Weights of a small mixture-of-experts language model, trained from scratch on English Wikipedia.
Size: 11 layers, width 320, vocabulary 8192, 57.2M parameters.
Training: a variant of Adam for the experts, 266M tokens, 8112 steps.
Below are experts of layer 6 (counted from 0) of a mixture-of-experts language model. Rows are named router (the router's row for the expert), up (a neuron's input weights, with its number) and show model dimensions 80-159. Each number is 500 + 40 x the weight over its row's rms, rounded and kept within 0 to 999. Numbers have three digits each.
After each expert's rows: "gets" lists some tokens that make up at least twice as much of what it gets as of all text. This comes from a sample of Wikipedia text that the model never trained on. Tokens count by the router's weight.

# expert 23
router:438497537555515481440556520513493520484449538628430558503465483573520549497466533502555489495466467445536523411421494492395516511515602553471484487533529532552477457518492453511454510487523566529440487521500507517541548455543448470536475551
up0:436496511495443480534484480421550510497496539481547518581525508588552530480515480544467562506543447449496523519513472524452459527553495485452433555394519439523585456460525514471446471517464579517542585432514462479473487455517509517539472500
up1:458608543502527614513487502543478436480464531477525591488513492500411558504518468479489506515482411472478508456460521518461489471485530469516483455439503508509537529437489480561535508412499474527439487556410476428481472500501503475515491549
up2:481525444567473492469475495451388456496556554465511542485549470556599437517537503503557548497473558484507479505516455478488530469493518478444473509552508555523521526540519496480565437516501491528494490462458490572525515492456428504486528505
up3:481512464536598527480504487488567463438493507502430469506538505553519497501508535530467468569525453561519509521476484590497495451564532526505498519494446541509519541407524450476474544556465478452481571502525538515494550530502404453630514466
up4:549467480567463479516493537546424495527522489518428463379419510534527561562537510483505500578500511479495546536479518518481507505539465507471445480490473456518529423458461495484522498489451537505456464443526580506521473472598444557589551495
up5:395461517486479489456538488493514582476521481488466575532460510490507460533501477499516494517501441592539492446447508452560523508497496473530525459567499538567510489452527526455535523509532454493446580447581510455522481506459481516544435463
up6:490535516545446493492521532418515496476474486568433546559545494522496493459421511481465423446446469534540488442486556436553438523515577473492496537534476488458479450441539504443490499510487540490511451505503516500423521565487469486472421535
up7:444490471531481452538518510522419442501467526499574526502535480467440468470530559510521501559465536542501471523440519521493513492573517538473520573493626513487439468543575462504480508530460511451473441537549440508504517527514538566428478509
up8:448437524616502438493494544436450513494480463493487570472482515485472568515534503509468532538455493520581444497521499490477501512505504467607507469485613548546482521483478543431505460485511489481520569478567552491482549557483510503531451519
up9:516513442453536527532581518488480413461520525501569525533501477499477497495490557542503464484492511441492497487428545520525541530497535521442533518497497529502552453502563535490508520566404499521513459494483458554501591549496443514572511559
up10:486526503537531529560441513460481508545467515503471527431541520462443525532518544496477502551419509551517481444426524529487478494425516492508494511548532495494463523554515463445514474485516435505503489455584504457513426503493500529440479533
up11:384448495513530497531493546473442487471451546480483558416538531508482503455525539525540455536540445507507422486490517488482553492548468446589539545541521517413463467517522514548502511458412443529445507559492612514429533526431458440480533471
gets: " L", "C", " W", " C", "B", " G"

# expert 59
router:464503496458542558492430454473513496522506525491466497523479516515529515489539497536522483450540489464502529457537574499448514467452607538529623517506491514602446572467467506512487453516454491516470491567479483503520541538439441509494496494
up0:573501431486546529501570472448554508514520549504547498510479459512540526473563505472468510461504510419578405560580474522471521534522542461511506507514474447498511516520492513476519449558583528564476545516458521487489489515467455587526540458
up1:482519535549564552497493494515516538476574608459457498493520484495499553488483524445563470449448533438466504469516573539454466457495511509537530529473545499502466541497523571548512416505548514487455473502494494484537543517479484475540576549
up2:537551448498517544515451545479440530510527514453596467508521495551561475455575518436460576496510551509479500513453454447479524459559547477402470598486529497531513471460534525468505530526514533525507570598507486457499517484517476478489557520
up3:520467452458493572524519518455573514509538469497489440416526484572482535502493460541507549505586522502414565409490533530536466451500492457503509539512452459576505506479422434525493481491427578490505483495485453555497470473527469511512493551
up4:559483494487448559563472468490439568542544492430474485481500502591548470518565538462406443517512478529524507586510481533489458506471472494504489514526536537520447512388533555541486464447511530473532535523525551524443500440549494492528526491
up5:507469453512494448517541458536494459470604473506492507481524527528553429503530444519485536473495490536516547475520489515543512474505493496470529513517577478540435512399506474550441570496496467531475561532587471535518465538486423521528526536
up6:477545502480485506501484492438516489556534511558536501489512470385505528489409509520489567456490567446462421484532489493505497545512541557477459509551425485543491510513553472474527515527570533463530493500499397556477495518550430526514459517
up7:468510456483448523515513460478555482516440548530570469447505459485505417497509518521493511539491487503578442573427490503504513525562532499496575557533532538533466495489498529476546497480475491491507512506523460533480516470524465541448462442
up8:518519493567481488565542469404509465486585418575445426505506545485524548475513487568530543526498504528455505496507508537497460509496554455451527585518526461572433508541441453495518486474500514523559502539500455408453487525481516515494458493
up9:540505478474529532528509492549464514434485472453463574593543494480494561455534489480421533438482504462520488504514590555532473410537577514460507556520510517491512522538526498564460455523476509474468483518485514496496547510514539515461488515
up10:478521489527588486492469440490490565534524552505474481551498468406526548534464476527473442557471543517512487457467531489501485389483552523525536576547550495509450553482443520519539428538541538543535536549526500527520512553490492496517562467
up11:488563494477583503560505482482507483543411563525536569486561522533488425472523540503493454537520509458523472543532491537465461519593459505502517516500560474528419515483514467504506535558603392516530411532455495478411452536457459506523496492
gets: " S", " A", " P", " T", "S", " M"

# expert 76
router:478513485474551480458468488449489490509523546581482462509527452533530476457533562425445521431506461472533516459536541526515520514484562491513487534508453516497486523546448492468503511481487523543500469507555522522538540491398512483524440486
up0:478546496467508555532495470497517432558548457545546544438449429598592547498542540471419582526490445487539527468511466529463468522519529481490504490542415449501519486502460516489540518452509547547479583488490494544505513499488495518503470530
up1:470478505530497580521515512497518515520442565532505497397505520518480534561530515396525513492533475536448465493538576492478499476540505495489463493524539528487553570502470504447565562448440486483447498515454572479506500488493482503555497515
up2:438577480485535491525482522517424455535533485473486472490431457480446550531526499471480557423509469529463548495535549473483566444476500486524438531478470513524528462422480484510577495487483468564470458527545586418514491468557478513446506511
up3:529531520435498489550552480477554513522543415490543467496456484480525466494485525492446534532485537511492486479461472500520513449481493519455487533569498552516536487575513518520487527538508568476519509550493417557506463486461454528577573454
up4:521489490588485434498497509585482540521564524474543467415459498523535509534480494448478537521446484548492441526545543479541493460471493482469393542455569545556467443538493462514530468415475543473473544509497509466501481509545485518516430515
up5:456490495424490512543459456511556488515568470459494452489438522528503493513496488541438439490505441464477530462496492456492506501509480437474460573445553466526493482514519423487558494431530452529454460507496519637537518540494437506542502495
up6:551506494575497469569587457405535466488492458552470553487543484497583489459491550527510476498439419498511519435461489462483423472537537480509484521511467476508461537528523589498496539511534516482517499509535462546439532496520485512491490490
up7:512507480558529499527565560532504526560430527480483528447532414531479461527482535540465538483447402481549495502448514488521478411529520434522543465463489507472411505535503555504492502439507512502506468521508446438434525545498562584530487465
up8:568513482497479468485469509466473441545457421455473495562447452494536553497521495523516477494504466535502475569463568519514488536520502501472496527462538486567442454463438551489543449503480481581519575545558537473538493500446507483457461515
up9:495524443491503548497538524508474507519570476474534491519495487493584499457501556492470517490541560497480509510476482477513471457443537507487531487476474494502543528496523557461532528472499497513545466523503458539483565491469514502508485549
up10:476542442556580507508549513468508409488510526463418493478535511467552500577504469551475491539481561534444467521522500469511455418480532475488561446552479574536461551501456541462484470582457485535528554472502516445491499539499470440490518544
up11:445461536505539433494535502490539563508513515537518508477524513563453521499515493461484456451602553488478431442544565551525498504565479499554466581490468465516456454499538444515458548532426458475505469483542574414475523496399439482425529466
gets: " was", " is", "ly", " be", " to", " were"

# expert 66
router:489540488456534437457538473520513504519490464596480492526417470550524545498353543499559508448577518479548519466519484502484516506491593538475545514535482518495486479527484411524544493488491542517437533539515490474497566508479522562543452546
up0:523485484567514539443522456466543459579545497442527531473527449598563606492456529500495556470480461411548440512490479533407416534487542493513562541528503491545550563532507431458549500496547540524455577491496495536556494455497457507518437554
up1:470552500499512527472502434530545474550531503478484541450473508502422521503418547488444513552496522522361531474551499507471505543418561501495554472521517573478552466557473500515542457450490514452489515481439471483432506511482503486527505610
up2:483575441492564575437496485517381542556546529485522525499427492472530519427484564472512462511561523486509483521418441451543537463464530474549438538509502425519544499581496395413482534537524527506449468510513495557435444471516462486431510478
up3:525575457443557480473490471538581555490503480510529454483538464459483444529472487477509484486477509536477542453517507550461519477457529484476575508473557559484534500561484486573453528479538508487536540608560501542543512542492451511523519521
up4:534512474456436463494499409540490581530587489497528462502429482557527490518447540460474488502571476488516482559437551521533530591517534546490429478497447476527525422471467423536467539436454552557465494525556538528504569484545479510529472545
up5:396481513501457522529560539525538524495486550463466572476513480489517466463534476487482521466560493518502539514528583462556523473479408481592457478513494543476469487495558534484535538431563517438401559441512465461446497533518405516557497430
up6:547555483505550466532516502395497498500469516490540503436488490508543514480461532467567495506473536504536473476500521501491522494519510501487452492494518515492513441524524507431472547564528501546495533501451435428501488498504547561490467499
up7:490533471520570529509514561479491468473517468470572465514519488504477478473486593533506494534444509592505428445466491519509479609440561532471529464514570455428527482529511448445527473501485527497507463490565443555514562542516496578433488527
up8:429517469527545439497543501537487522493501464444449523477395510478483565509520508473481507523493497543503476536412507486510461527449587550509533453476525496461461473516434553484526490514531503515530583538557490477495557466549536536519482522
up9:527479450460509501495490480550444456526504498446518587567493455495508438529486532455481474445477438480462479415486473570485490421555525523449510539497491520461548502479515511509553469531562439477513482507501477425494554530477546508475561517
up10:491516504546533501473515522506526457409498553531511466514570536456586559561469437537493356475459497454541525496479460511530482471466578481502505504558456516536448586486457479462515433617484468531553545496551501500538551543505491466514531533
up11:567570458489489406544501515526559464489516552519470540484502511517534465487474515498451530533508555437522495481442478491511507566532576507459462589490484526507473430495531478517464453489462458530509430474446476482495462582473513518491505428
gets: " F", "f", "F", " C", " St", "th"

# expert 1
router:505551520507511553473523500476598536525530489578461558515512442505536513507489505467512441489497451497500495471492487492491573496391577579453579589512479471529545426514518531516554514460493500547443483515463489460541570531475522492557493508
up0:445471494542501549559533504437441533605489500483532543444476429575537550465485527496498475475523514476527550519456465554479530567471530473468530524501515472513569421502477429473541512496485518560509543440522470520491481560517426496439471523
up1:471516504622481528506528451491574500435453542546440498404496436529528578537524545531465505554453430509472607510454517518500488483506484455471480551542488449503496540474548479504540499498456491504465416487504506454468483512503471496495601505
up2:471522451550518506475455521513442492598566526491529568511458515519519501535526510503548510526524491514528530504474487451487540436514511497494483473513510417531552402496562546447534462532504489428442425496481522502483461536471491509480514457
up3:555486484392553469490544501438587516572461478529459427505548463475452481451462457545444495541534511528461557494534495517545490479456503499471533497528479504505511440471566458503517507494457501509469404507517443503501502510524476557508507447
up4:485526471482441504527516504514467521509475530496511435480406518553545482433415453447441453522515511481487453542450537542493488489495488482476501533565487482503507487560502449532523487468470560450491543518480482579560502475483478384520528491
up5:355468501453467515446557470581482495487585492441488497548489528521502490482454463476500464452501397553464472529500524498546519473497506472472482498544505497508546499419518483433468486518512456445450520491485527520471476565479461498487469470
up6:450551501586493582579546477482504519483529558538480517452537518568466505506445546523467459449410454556500452503510562459489492462508528534393455491532381542501474507454527456472448449458496544474530519533507502519490481502497513521481444517
up7:504488459449554546517532449478477507441429510506490498473478498512553465506513600521494454566511506493546477488499471466497438512547536448509536521461523435507518400539494461518541537394510493502474370538502452499461512555500541532489485469
up8:541480489577507495533533530494456565561514480438475578507462429505520535487506520475467482514503495513496516531475520468502463562489513548536514470520605455494497453495459521501560452486543529532510542594573490437494528557464571540556489489
up9:424453483495531474532541506417526471472545494456482544496524459520552411414490503573442464455470485490444454459502529551507503489473549504509489499488500471537548483509524500576482400509464462523510449492550520498520537528473483528448478507
up10:509511506556519567482563492502542511552583485489475517427556446443471541553480479499415450524474441539492515533500560472541430533400484407499567502543490449514520543568504501529515501541523464563563578455480514465418510496505521505447493552
up11:507426480515463470482504536455432438536552554531490555441523530561527475538499501511523393446456443538543508499472498435468519495537510559603515465509502446574503439498570436488491455560478488554517459479462587534463449525474488453421458450
gets: "0", " ", "3", "5", "4", "6"

# expert 51
router:518513462493511517420448514482519544517521487600512485522498482510493515458539531423471512444449521515470552467522506486395524519468502460569515591511447489513491490477560428509517478503465589632495503537429519535520538527470545554520473530
up0:455575475434513521437531434463560472536480455506480483451529453528542545424506512548492494506539477481508539507501450478498503497490524496474479504530404471511526446493478486510556493436570527585496491473459544497486487461495502478486429554
up1:498485549528563561557484499498419478492463476477501421418499520486464511533473559509528461544450476442466536537521559490479498503516474465553428492495509500492599512585482526486544496458463526516472508491436483449512507556550523550562513547
up2:470509437522519560413514508562462418492518522525552497465520497517536499514552491472493487436492472489458513559511497513468539480507499433516449471502463507504507517513460566495613471491485557532447516473504559460489521512511501559536541463
up3:534497454385479559476518493504472549499503480510536471455533448525490484457514485545430469495500521551473528468519489525464472421435502504423545512536457522507448522488444488540471485504483524564520490590497422519471505489556482541492526531
up4:544433479528471501493522470579478587542528490480442496498493534566515547475484483482439470527526495449542448527510556469556450511503490496510459513444551426494543510484525434479492504470552475478507453533521504499484420457542489529479386520
up5:489526502549485472493474480558556523542485498462457477539507517505515531461490454538470442439514480525426480453512498504572516459515483472508484533525520475503470527449546485518551480479529466496464475551525481483475491562562473483520445437
up6:507551536520523496562452487438490506462447562512505524520485477479484550416452494501451480447476538445461575527502507438430538562507536514462483479477481512467522456460543450472552532513511544502480508521510497563488483498489516465582506491
up7:526549509537515513448512515585539502565520459596520420465513423518517504437470541484472480461488509502447405459507485490460457502517494511409538545522535441552448449583448451535579533513526516467499493489460427451464502512513517546480479523
up8:488526491561538482491456539487510544531530454444456401526508499490532536530517483558502502453481529555518456524488519531503484508483516499480480493505479486538495436451531477492528371446540508494493479525579458477489508558528533495515462461
up9:528485470464523551401486483527503559501566453461480568575490461524537531490528565539443467487529441523533514544478525483493496402547490481450502535473535523468411579445500503511473486548446495511507579490483490493474575520476572476513552531
up10:462532520657508466534493449473536547519529530443467482432487476472500493485485484499498455480497469564503467502519460408519551450465523501526519433543484540525435535499501469539454473607555406532467520507475491530509491519515509439493577536
up11:478448516479530494538559513468471510473441529475529551495561566508488489438475495469539463460511556389517517542537482508520526486467470471519491481531519572450502483478521507566510464511570501557468451534522589456483476551492501532474498474
gets: " to", ",", " that", " was", " is", " by"